{
  "n_layer": 10,
  "d_model": 128,
  "n_experts": 64,
  "experts_per_token": 4,
  "d_expert": 32,
  "d_shared_expert": 0,
  "activation": "swiglu",
  "moe_layers": [1, 2, 3, 4, 5, 6, 7, 8, 9],
  "router_score": "softmax",
  "normalize_top_k": false,
  "routed_scale": 1.0,
  "balance_loss": 0.00715,
  "balance_bias": false,
  "router_z_loss": 0.0001,
  "router_bias": true,
  "n_groups": 4,
  "groups_per_token": 2,
  "init_std_router": 0.0327,
  "lr_router": 0.0012,
  "vocab_size": 10326,
  "norm": "rmsnorm",
  "norm_eps": 1e-05,
  "tie_embeddings": false,
  "optimizer": "adamw",
  "lr": 0.00344,
  "beta1": 0.95,
  "beta2": 0.95,
  "grad_clip": 1.0,
  "batch_tokens": 131072,
  "seq_len": 1024,
  "train_tokens": 801500000,
  "steps": 6115,
  "dataset": "wikipedia_en"
}
Below are experts of layer 3 (counted from 0) of a mixture-of-experts language model. Rows are named gate (a neuron's input weights, with its number), up (a neuron's input weights, with its number), down (a neuron's output weights, with its number) and show model dimensions 0-127. Each number is 500 + 25 x the weight over its row's rms, rounded and kept within 0 to 999. Numbers have three digits each.
Before each expert's rows: a language model's description of what the expert responds to. This comes from a sample of Wikipedia text that the model never trained on.

# expert 11
Description: Table separators and brackets. Spaces, opening parentheses, en dashes, slashes and semicolons in tables and stat lists, e.g. Decision (unanimous), 2014–19, 2013–14; 34; 8.
gate1:470495465476533516435483462497508529507496481520506500464484528499477503543506491505486508460498507505513505453477502479511501484502429502473516459504542523518556507503535523517531538516535503501483540502457531542470544497506514497486469513508474508503478528507486494527506482473458540502520496528463488498483524477543496503505492522465501534452500470486488524529503519525520557494466
up1:504503474513542474495485527515603505491505497488483462489469539558480495451495529535509468518484494513443484462512466483511492520494474500501516513477501512501453503518535502493484567490519522475523499473484522505507497486513470519528502493473482452498479505520497512544528500517464503496498480497485480526523482490490534507485470522545513509485466491457454511520470469511488511502457
down1:491544515510481509510512488469490502532467511505475489529509452487505484477504494485513488527485542464491500490534516528488543496505493492470539486490481475482528510501508512518513501459493491478502517494477470538513496513481542505416466497467474442478540511511462492511487504486518490451508508494461486480526507505558485509497563524521499489502504513471576525556508489518498488469466

# expert 8
Description: Determiners and digit continuations. Articles the/The starting noun phrases, plus inner digits of years and chart names after the first digit, e.g. Billboard 200, 2013.
gate2:511451519501461502519496500481520491490520491503480490504473538515472541524513475510506457494479505484484476498521514503494473526520497496505538541475526511496537506533487524497468501496503493508481466536521518465463531528491505494487485533476428521552532539494504506520495500569517484542478490509485523461522423499458546456457538522486483484489503480482503483506512497491520508544495
up2:532477513495444516526541506499470511457467498538492462482434509526503515482498462505475490502516508492473534494529494488470509510533528531540532517521491522516539462510497486477480536503532452504483485537543538523482495468525505490494504507476486503522514526464478467494476516514522519498507477515485515472511435507499485507476466508502461482525482535460510494486496522532477505436541
down2:532493513491483510479490503493484508523493484520542494512522503519469497531528469495462507495535514519510502469535483468477522475503521501472504481535496463508542572551499515472474531481496471481502535469486523495520531488486506519539520516540501507504464494507506490479504521532480506548481501467519466481524516518523532454531495516540506491492494433470452454463453454485510483522481

# expert 20
Description: Sports table cells. Cell contents and spaces inside sports and results tables, e.g. medal tables' first place, score digits, Set 5, Olympic, medalist.
gate1:515494485506521492540495493460465478488503496520541507522443536478471513490482500472515494520509502462492512517476504480452488473450517496520480462508535506492520460555495512522509594472512505504512504502548498519529501500531490513528484494490519522441458529515483485461511496520489505571492517481467514521516479522479473489447495488508522508526502479513516519503496507457531525491479
up1:491525502497491562506519475514525501499488521509476522457535535520515469488519482513514502529471516501506495538490492521513526518516494501516511532503451482537459480497483514525486484518530485476472527531448497517499488471498534531482523468502483506502477525530479510511510482559515559429545507493524480483532559463464531517551515484489444507494513540490480497498499510534518494505505
down1:468527498503469454538526500439521508491505523530494492481483494500520455515500485521517470536469506473505550544521503497511513547519498531547488493489500460506530482531490512496478468478528521508491565544465490491462511478480513511480519512526493519501463497463496514467487545491501509522473523476481513505497482504504553501494472505490422509519474494493476474520500508480482465554526

# expert 42
Description: Table bars, mid-word pieces. Pipe separators in sports and election tables, plus mid-word pieces after s or p, such as s-at-ellite, p-ens, Seap-l-ane.
gate1:458491540524500497503473510553498538557495495522474525483520482495503495513493546481520488527499478515476525507530521511534520473511510565480454495510502534487473519494491490500494510461481467537543519475529510465500541527478483532490537512535464512476508500489513504460526509484491507490469489473457486540470527486548501525492446483525448506488487515540496549495472496491492519484476
up1:562513517502557529488506469510494531480506483480516486551496484510475552517500474513487498532475494522484521499477493482515537504467495449516554480485513471495502492498453515508532528557496546468490508488480515542518476472512519498509491526445521502498485469528488491512469476513502506490513514528498505481465495510488539499490472492468509486525503428448543540514494493504548494520514
down1:505500538517480522503464498534487496489540485507454486495529455456500470513499473523487464537523486480476492518454476483514452484524524464487495520501474522466515477508457508483477531542478501460489505498518488480482487463481480475482489499476487534531503525515502536513459508511512533481494467506576477509494493516573503493486510489545486521474498536469508516500510486549530487496546

# expert 60
Description: Past-tense verb endings. Past-tense and participle verbs and -ed/-ing endings after was, to or he, such as tou-red, summon-ed, used, played.
gate1:511476427479481439524485512518506498521512465517467510525495524500513494497542518500482486502555517519454510501491543503518483503489520527511504526522495503517487512502496498508463513503478473447526517500453511491471503458515494529496561490484525504555486513509497514458544535487455508490492506512526463478556446509502543498499529520485524495491485482493487518519480465492520459498451
up1:485465502525481467453502494504474495487494522465514483549510481494494497479461476484531511501552478516513504540468460518502479511501514504454559541501514487471552489482504491533522499500543497513487539541536491530513533493477538514520473520487496513484471552496484521535495472454510463484495470462471526507510521480500469473452504504490474496463478483489487525483537460528505517535483
down1:514477488524486489545513484462497520493541445512504521471489503465491532493523522504498519515532556504493493506486540513529502482469499501500502430491517500478497464486444461464497506503498488513519477485474484462521511518469525530467522473543474517504531489472537519512529501514539509509503505503517528485493444538508523474480481517529511489535546457517489503477469448495477552474490

# expert 53
Description: Periods and date spaces. Sentence-ending periods, especially in census prose, the space between a month and day or before a year, and first digits of numbers.
gate0:504465499495495491547505461522561475492498486484497498550515504508572508494503511515472532521508541523505487560516521497504490484516472526504498459488496459486488502489503474519478469514535526539520439528487495533533522524440527500488475496505502467489449495499534485462538544500508492505504440522485510470474494498510512488480508490482481548495443487493517516487520487474517491478504
up0:473538526489471497463497512484449506476485534500501518462513502509462505484522479463552510481489484445517489459522519479468500503479526491497523451507502546528495512519555480469523506503490473505481517459516466477478492506521497494497493515516508572492553521506465516526462470479471500502511507508490485479524538494507509479511467454500500465512554507548490504496492560527484497504523
down0:498442503494510524506533519474527516499623510515484494500507509490511481464508487497484485516501503513479492506496502493540504545496486499474512542462494498511479530505496510523478486474498483486542556521466517541487535508493484478457523495519499500480501518483492545495551501513477514500568515491482484496487520455523497470445515491472520491469480505479481466507543479501514480475482

# expert 31
Description: Articles and table pipes. Indefinite articles a and an, and table pipes in election results and data tables; also r pieces inside words like non-frivolous.
gate0:473523529526535524534480491530471537504486481504526470525495486514529478508452499491516483490507526495488503425537502481482493501481533517483494497465532486528508514508495508506506577524519533475479502492525503512487429515497509484509484424526520558486512512517486489497506476517534515511490516468487530494485516502522463563485498514511509500528475511466497475472520530471482461512537
up0:517465518503527483499493456519534484514497544481514540526527480502502485509562506558528470494487482539508511459471568478552518497474464483509517479498517483462509511482515503521496511507475503487511478518502507532496481509489498485509483435515495434483525486489505516506499482470476498490535518447559469539535480516469520536494464507504498505511506466484499502470546512496501478499473
down0:483533482530516475516466478448493512502492492530488485514513475511521550535481470456492492521505501439488531551470483491494469532515506504522459468538490511475451482482492456540471496526486476509502512486538503481498492483503491517503518535563505530495506484496478504508504512543496466550510456558499509521515493479547457524495507476492500532455502494509493511505480462481473507484534

# expert 46
Description: Dates in biographies. Digits and spaces inside dates, mostly years after a month and day, especially birth dates after Born or born.
gate2:498504466487496481518484488480474501478522477502520503493493484468481526520530513468492506543503504541495499507488471503471529493479510494496510518486513448534520445511497512536494459484486504529464479486511494519535469528491512503485496500512523456458481544462506494535483535441506513508456480589478512480500446493536475524461515564514510484511488522526539502502488463486504537493507
up2:519484474504502538502475461503488486485472529520538462462490541520485496485477469470476502493523539488525484487509528485470530493524474473516527493533464477527518565522529481521519513492525464493499461460477504524529490470494527532543457530489512492464472468506480482506473458512513547451508490492476486484505530519494461537493511488480508478485466472543490511508468516538457514487481
down2:483494447439538514498498497499544524491464508489510472567473514483482508458510494480468538478522513519537448489491514514492496479506534526548559482519515521532513534543517474528507466530515507497512469475510517491494478500518490488508465510542493527504511495482491523463454529505481505494475480534470483465529527527481497534489477506490483488517524490465458499449513499518490504458506

# expert 28
Description: Years, ISBNs, scripts. Spaces and first digits of years after born or dates, ISBN numbers in citations, and pieces of non-Latin scripts such as Thai or Japanese.
gate0:490494492499545487502481517502508476554492528509518478536475533506505480476504546569513490524508488511508545523455523540490492539480495480503468529426485490531509454485508511451497523510494542525480466503447531509485483521483465508475475479495468475532481465486488494492529487510514518541520522539516525500523480493506490481537500485497485523471501535458479536519527506488493476534515
up0:528471502521485514484481459532480461491460502535489503481532504530460495521468464487480534472534534468492482494524545457480495483527495482496526530537486505480538534513510470516522525515553489467504469482503539508523508465487532514511471535498557511484468472530479472482460481531497532448525499487535489513504523510494456514495498484480498468494470491513478516496466553497499496489462
down0:499506471520525513475535511522513502546482472461511530524501470481559492484456473516509503503527524500497470511500477495521514486511526539509501517516522494534477508494491507484528504526479506441499475481553475492551497473544496528474491498502520458523494513530508500510449484479496498523496501461458450525510507515471457469527531517465533501541506508464543493440515482514460475502476

# expert 19
Description: Commas and opening parentheses. Commas, opening parentheses before born dates or disambiguators, table pipes and list dashes in biographies, name lists and tables.
gate1:517461508496461496500489491481527507473500500465515527524502499527500480461535504462477494540523466485478447491504454520481461460514528482524505471458519504525495527459471523513484486494477509434448494545502521521546493568492520524514534483479495473519490510531528513445503507461514485510536510479515521522488489534477506460517506515548525488528508474515534497513496496493499509512521
up1:502482456526529484467502491506525504504502480560495459494517561532505499504472506521513517472507520538480511527540472513474514511527478478503497514539480486499548472534516518529493511494483508536529509483523493472479536509489456470483490516526466508466548472461521492499502484509472531531466511486466554475513487500490505548468495504438478506506450533493499487492494519482534505489446
down1:526545504526472487512457511492489508520520501482475505501509486516501495522472513526519467540527470477476490497453469511506475522518524497474511413506468502542468509504501538512487533517495526455516481515513472489534557485515523501525482505486457484482509512494511475492513485537463496477512501452527502493498514458452452467528526468538531500503495466497468526514551479494513495537508

# expert 44
Description: Table cell separators. Pipe separators between table cells, mostly after names or numbers in election, sports and climate tables; also semicolons in lists.
gate0:512458498493512523489473483523506480438493503456531515544473477511483472495477512521502536510489470486496536482462506463522526467397487505511518450494496486516500514463516477507516515502518480512460510529487542510506520472526516499508510532531538532510475486521490492538495554514500505540528506517540508490486526484469467494475486511459522491471488467461478523508483485486498533519518
up0:494475486485551503496531465513491491513485500525521453514511484471504538545470490502456520501522446518523500518529514529519545477524511499486485487514470484500475507463517531530513553519485486490491504500529524478497496550485528495518518498488505498477479524491486522488565480496443503489484482472508532514495545539490529441478458506491518451465452543481512539472490509495499507513526
down0:481486518469500533460495449500511507486476502493502529476511533560507487478491478489491463530532474509517490503458482495518512514507482507504527525433552508472505556563517516474513480472542514527511499472507476551454515496514453492456507528491491521503481497511516511464488485524479526504529517495509480502499468494504503496531440544516508544474461475466543510504509520485493507501492

# expert 62
Description: Commas and conjunctions. Commas and coordinating or relative connectors between clauses: , after introductory phrases like However, Today, plus and, but, which, while.
gate1:503478534516511480517477524496462495550489541516540480498525497460475510559497513513497517500547493535499521467537492475556499510477503509492516540529457509523507493477545450501528517485480464470506500529535506518503452552469487466487484473473468540542499487479529479520503491524525534513489488488515466502488461503505513484490494488521459450523533478510472486507483494517517510484540
up1:464489493499490466463476476523528493518503518506533492516565487496507540521510482493487497495540520539505507507523486500515537478551491471486498491540494519512524535460489506514515504519479489438498446494498540505487503504502506476500503431513496520515506478476512481489528527528466530530488503503512477527509523493492565534541489524498472487514573490533504471530477487463542463503484
down1:461492512533519491495494480470480513476366481469521520490452502501515476477517498493557504481494499460519529497496500506481487497475514491522491501472522485462510510510498517481530495490530533493519533507552491484514514477521476488533508522492485508483538486530477502552495485459493459463472528493484515494518476524511479514495499520517518540529489494475550525478508502522497499539478

# expert 47
Description: Final digits in numbers. Digits closing numbers in infoboxes and tables, especially ages in (age 58), years (1951), populations and ID numbers.
gate0:471503533518495527530498501487482499471488449494482519556513506488517486481477521503532520482463453524524492493503467523481514474458522523517480471536484518505441473510480477489532466496464529522498442485487453489487480487489475501484499511514534502435517522489544449516519564481494487493508566510506532491514520504516485504515517513503508513486478478533523546488525499542475494511491
up0:465490499532474497468482464518477509515471528503549539491490498524484497491458456474474534459526528465471485470508556463498501515515484460520503508515517480520493517545536518509505519527530523488478494468476525530462517468458546527533482512532524501511457457530472482529484469498514519486519495489511458522500517499515490507493459463448506511517505472523492484485467518529492466512478
down0:496522483550511506521515499547504529486444490522445496503530450482499483428465526483554517487454482487499474478487520497479516498487478472491502480502478470487467487550481491532523473484465438486502514485522483489497518500533503507511532470488420502506506473519509526471509513498512512490512530524513480532501537476528470525512520496534525486519510472493538514520499494518513538508517

# expert 34
Description: Surname endings. Final pieces of surnames and place names, such as -ley, -son, -ford, -ville, -ski, in sports tables, cast lists and prose.
gate0:492527538494535498474487547526524511509478514556530461493536515559497462514498484504488514504507484430527503491511509488483501501523518476501512489506515522520524506518498452501514512541519521475541452497514475493540524482514481490476487550514491492453504541482469473505487478510511516545496501529458479545499457532543527518491490471512469518527490476492504456500505450484477491523472
up0:518482482539546512493516439502525499489448493518509464490459541511489450511508496502510453455504559459478494450523518501534493469469499492475472534504510513502531491516483492518518490483477481491502495538481494505502504503507522503510507518483516493530529509525511488506502489459483512475498522495542494472511524568524520501520496502443505476476499580498501516516507524476440535489513
down0:497476489469477523498482546501510504500468458496532554429508479475512524498472493492502511523485447516514515492547505510481508511528518507526508482479478468529491530479527486477504509514513526516485513492492519512506526459518492495505538474542526503476476477500483487496531521492528475544526498479472487529494485408478479520479520503521474495468467466532499504499493484557554497548511

# expert 29
Description: Of in names, table pipes. Of inside titles and organization names (Journal of, Society of, Bank of), plus pipe separators and section markers in filmography or election tables.
gate0:508497509495454472519530525519474546497468526503489446539507459487493484494481565464520486479492499518519501508527479471494476517485499498499485503509471471566495481477494480500539496528472461479500484529510519498534511486475490509517497482509497507532487487482497493552515550537503505466449490531520530447510441519485516495496508500480513491473521530531500468498495553461453520525480
up0:501504477501514496483491518473511429513495501517506523456497511575511496503490464505479510507495493487521507535517509462500494469495484496507526493487547544494530491492512478490486459460508504519501468496479494516504487516529559456482495510505493518486476507527487492457459456482538525520555475471470475520499568512536491483556500515527482567514511509505489525479533475505507512533499
down0:503509484542491482485513499528491552534655510504487532529478494458480500515515505522488470478515484490493499491464508491508504516518503474485505483488491525523480516531497452508492526503479473460517503495519510481509522510480492504501522505496486491452482492490471484504531517514449503525509503542472498492509489438493473482483488460486537479473539511533486520499511503494497492485505

# expert 36
Description: Year and date digits. Digits inside years and dates plus month names, in founding dates, reign spans and biographies, such as 19-9-0, 18-3-8, November.
gate0:516471528503509470523483506524518465544477521478432524520525507520510499497505486467471526474502536485509462519492523494486461479513459517556519530490503500504507528523528511481486507478502575482465460505487525465500485498461545510490441515509467489506497489503494474529501504524485504493517456504485518522464482533506565452513452498506475524461489503517471517531475496490476505479508
up0:520496519543538535554500510418496470515482496471479514547453525460502538510479488459510459507516474505470512504502507486538510490515501474488541469511509529494558478519490456472479481470499461529534489507487487492492498480530518498510465497478484514488520506523508525483498477536478495514493542523453542487452511517461520481484459463488494500533502503529509512505497519513536516518514
down0:545499480495497447520527496509494490504525520545503479479537482523477509491532512448488519521468506506476480499496500510501540464479486506463506532554458481482510497502478447535535513502520491486463493467556514502536492437551507477509495531503482522493487486531466482522502531526529493503537482485511501471504494503503495515513510536489511464498480469471517505490487544498546485439455

# expert 16
Description: Head nouns of phrases. Common nouns and noun endings heading a phrase after the, a or his, often followed by of, such as establishment, condition, government.
gate0:500509461521488509500505509491442484472504529504518511544491469534516478480453503466489477525502469433487498544501529466458508503512493478450488505464512564497517513523472484488501528508482519533519478499537473504510505437476516499531509471521491510466518500486494494527472549486463457468488548524489484472526527526507483486528487499510509519497521494507538461483511462475472515493469
up0:494510539508461507522544494496534484489477466503529504482492543533507515531481487512494527523527485483528536494516481521499496472511496480563510495506468469521493501472533499477488529494474459485498469439523470496512501511506480508524494543530442490473503527521509517457533480427544516529504502499504504532482472472503514498537475465483490485516519517526506514454479528535524469514448
down0:509509504491503512477525501470535520460522513472533553495499475489491514512507485515494462532506503523493476491473505537519540528565512505497497538507463503498493539481501497539519472441530466538526467494480441514509477483503514478475481496505488474485497479489495491472519487467512508524440480491514497468526487488452544462459482522482496552527555493520518475524520493486512542482514

# expert 39
Description: Table pipes and digits. Pipe separators in tables and lists, single digits in years and numbers, closing parentheses, and percent signs.
gate0:523446484515489515524515539505511512469514475495496479471485502477473474452498488466478480492520496472506526496496482468534484486477493492515488508481451503586510547530494470518494529500509554529498463542484520510475514457469495487504513509497533536465497479492511502513474505486479553546520483482463471480506500452515497496495487460491534507510472508537515526516521500502423502504521
up0:462514522491542517466449444486482537506520573486483517459493553508530502499542508532515497515502471538509492511454478506484494535513516483490524491538490501481473475524519469458485464488477485488479532483498502484498493511513511536527493500508492489487496516520490502507510472507508510501529500480463484482489524490497486518526512499494425537518517483496518478509501470541554482534576
down0:522471526476494517464506471472482462494554463534475495486508520537497473553482514506503473450514496499593512480484479491509463498500474504522534523482514486463460508459491542486495511546476456472507503517501520484509485540483497504480514502505491508529483477484484502524508508501503481537486474520534520526483501492441489480502503541495515517479534517517516527497546493494475510543446

# expert 45
Description: Rare-word inner pieces. Inner pieces of unusual names, technical and LaTeX words, like c in mathcal, rom in Chromosome, plus zeros in numbers.
gate1:463536512489524507456507515504490522489509484491521548472524510503479468501500471496477478482491479504547467463487520508531511506469505501497482487480540479509523469539542506431424482502473502505546512491476544522506470522473487499518513480544526530510536495488523490498512500520461478447497497489533484493535497447484526467434497498495491492513495509463500462467509508504508478493466
up1:532475479532529544504502530492489535493489500565510512514502515484482524504508518528513520514494504465475535501492517519493492490475495522478479499523493526498491519487510541512512451519549513487446454515508459503538488499541467487549550533456473490500506504520492492515472530467480485512512498481502485509453500566494480560517535531513463467492498432513489510524506497488489495475485
down1:504474479533517504495493534507482533487504500512466540510500494472472550508502534511487500493499460518464543552470473447512467497525482484484455476521519513465513554516461473505520539550483517497484527502469498464492484519453495501481491490526518483500466465544507496498502523517506480491471556495494460532521458504515494493506464484511536528524489506476501466504488492550482531534535

# expert 3
Description: Quote and section openers. Opening quotation marks after "stating" or "wrote", plus sentence-final periods, paragraph breaks and closing == heading marks before new text.
gate1:473497520498507536519508518507507497502499495503472505465524460501528470517507484438463511529556480505495492505524487503483531545502510457524515512491500515508513523460429546532533493495497498488483468494539514507485501528479508510462482535470532473480513499471541508496471487501473583519563450472523532512501532508505497479502509487520536534489473482493483508508500480491473531473521
up1:487533507536483519521491469502477590521477497491528507479474530511472477480480489487512496464479479469485522455498516515516512499502446497505531550500531544524539480557523505493504542488525505520540500477442508492515518502533436474494482511496564527489480508525542512537522503486498490527506517492457487506520527508510530504514481485485493498535516524514463486520497512517481497488479
down1:506491485554510450501500506530522504514502518517451504492510491471515527518450467484468446521530567482488499517520491495503533521493522517503512558516454483474509509535509507495520523522507506482495517531489480425504524491493530541491452468452516467477468493459464492505475530519525523496484500467544506480509484496547514458500527505508464512511483517492494483515498474468500500476517

# expert 1
Description: Prepositions introducing agents. Prepositions like by, with, for, against after verbs such as written, signed, replaced, introducing a person or team; also first names.
gate1:481482494495461493487517536502504505495490490477469524477483483480538502519511518479492461521498500514502500530518491516517520502480515515519485578476486507517510465498485509543425551502495488558484527496492512524533518475504460496508503483518488472483472557474508502509535472541515497570515487438496478492531490490490456486466521523510519496546483514498464539488503486460502460516509
up1:522478530529477523519478488502443525498462510530529489507516497486483442529480515529506523472493517478497460475507522463526541507493482498515488492514479538519501522494487453462528524530518507490529441480520520543512507475530502480509497510537510496475471480509548464523465505494489548482469526502537489536493522539508486505503492482536456467527519497529522455465489487512470518454510
down1:493488493468504501513526481474485463537603502490511509473494488513497513477475523486502537508507494502501482528498488488497480464515480511489486534516503520493509486492515475521481482502544440483525486503497516493526481456529521519516485471519559439530467478528460528492511493567543511486491472469485471441515520483506518511519520525514545471535490525488496489477519506527486487499520

# expert 51
Description: Line and paragraph breaks. Newlines and paragraph breaks ending sentences, table rows, taxon author citations and == headings, before new sections or list items.
gate0:534508463466498486514518476557495492497489524448500466484499497509497527436470490470535554539485527524427514484447488517525527463471477511518505527523481476462465492526488527491506469510494521514451469487491509510514538503516470467483544480465541497523500528500470481490499512499476498512468516523523502523486503514465482526504524494499483468509467500493531504487472475506496508455529
up0:537528534476434525521514522474506522482511505528480501496536483501512454484523497527473503519524490494562507505500505493468508522497544480497495465506536530478516488487485464497509465464510504509532508513504474470501461497530480488468499555490503511461510454504487505472484519509535507509556531419495497473509486507515484519517463503519496485480548478492488528501576496465503494502486
down0:468501465540519491515498514497473507509595501498505516497518516518473525489490535498514472486538495472455522485514516470488502471487463482472500519534482506504474506512544499507503480468484476523528552490497491487488468499522520486514525504484516500474485498518476528561539532514472500521498464444536467489494548441498472478477494507453491469527513502513478479509471469509487535525530

# expert 35
Description: Role and office nouns. Nouns for roles and offices (Minister, mayor, father, coach, politician, War) after modifiers, plus mid-number digits in years like 2012.
gate1:500500462531485540540452513520499483499492541539547473513503497558467490531481533515510551517529546487479482476492525523476518455484489440508543497532488498538499490507531531494515467485500472475489499520493478489459537501490477518492508524508477498534467501497469533515484479502507474554490474525519498520474528525496523522529452461487490499515502525515524533508456503484462491509496
up1:494463555480504520486470508473463533506498508462455512537517481455516508525478554507489499463510466505563459531521497500538516516497564494493494478473498439489528483486508492521519510501508467505528515510506502476482514471453503533509511488486506484444484473511556468534479497480513510486518491494494499515516502486486485502426505473495506528468510480506493534531507477537502508537511
down1:514520469522532516536518505550502435514577465557489495509505523502507492450500462517521476496484531516479498459491531516470505500464498483509513499512519526484475488520497495485477500515499492450513471497530449496532533470482499516547552477487497487509513531459472508468484503529494515499498480530532519485471494527561479484502503485477502469502501532480508510454536470497497503500465

# expert 40
Description: Mid-word and noun pieces. Middle pieces of words such as te-x-ted, vers-us, decar-box-ylation, and common nouns like character, committee, classification, band.
gate0:505509503454485518499471512484512469517510523541494497496503521506468531522466490506491515525518519511487479519528522528563488543484508484489472551557514507485561488508530522531466506512479522470500528560479541488494473489446495517427484511478497521529485482497485473452527515481519532515481482531530477501535494499489529503530512507486490485521513531469482520512501539532489464508471
up0:473560509509485482471507546521516521511487516536496469470529485455466508506526571495475495521508508499507527487500485539453524513476502521498496527492483509524487520488538530511485551497476470543518468478486533479521497486531504513443488484502482478444533490516507526491499476533504493509517498521497500475468534507541508525494460509483482469510492500550450498504480460505501443465503
down0:484498524508526484493503488502521463490487526490484525485494477501493504461521496554510492512471495489521474495503479517463515524475525491521530549511494510399523439534457530531494447491500495526482481504517494486497530470477502513499496494537507536496492473469496512476513496454508528451512529491509504490526520492489492497535495532520452519514479504524548485463515518483541557518465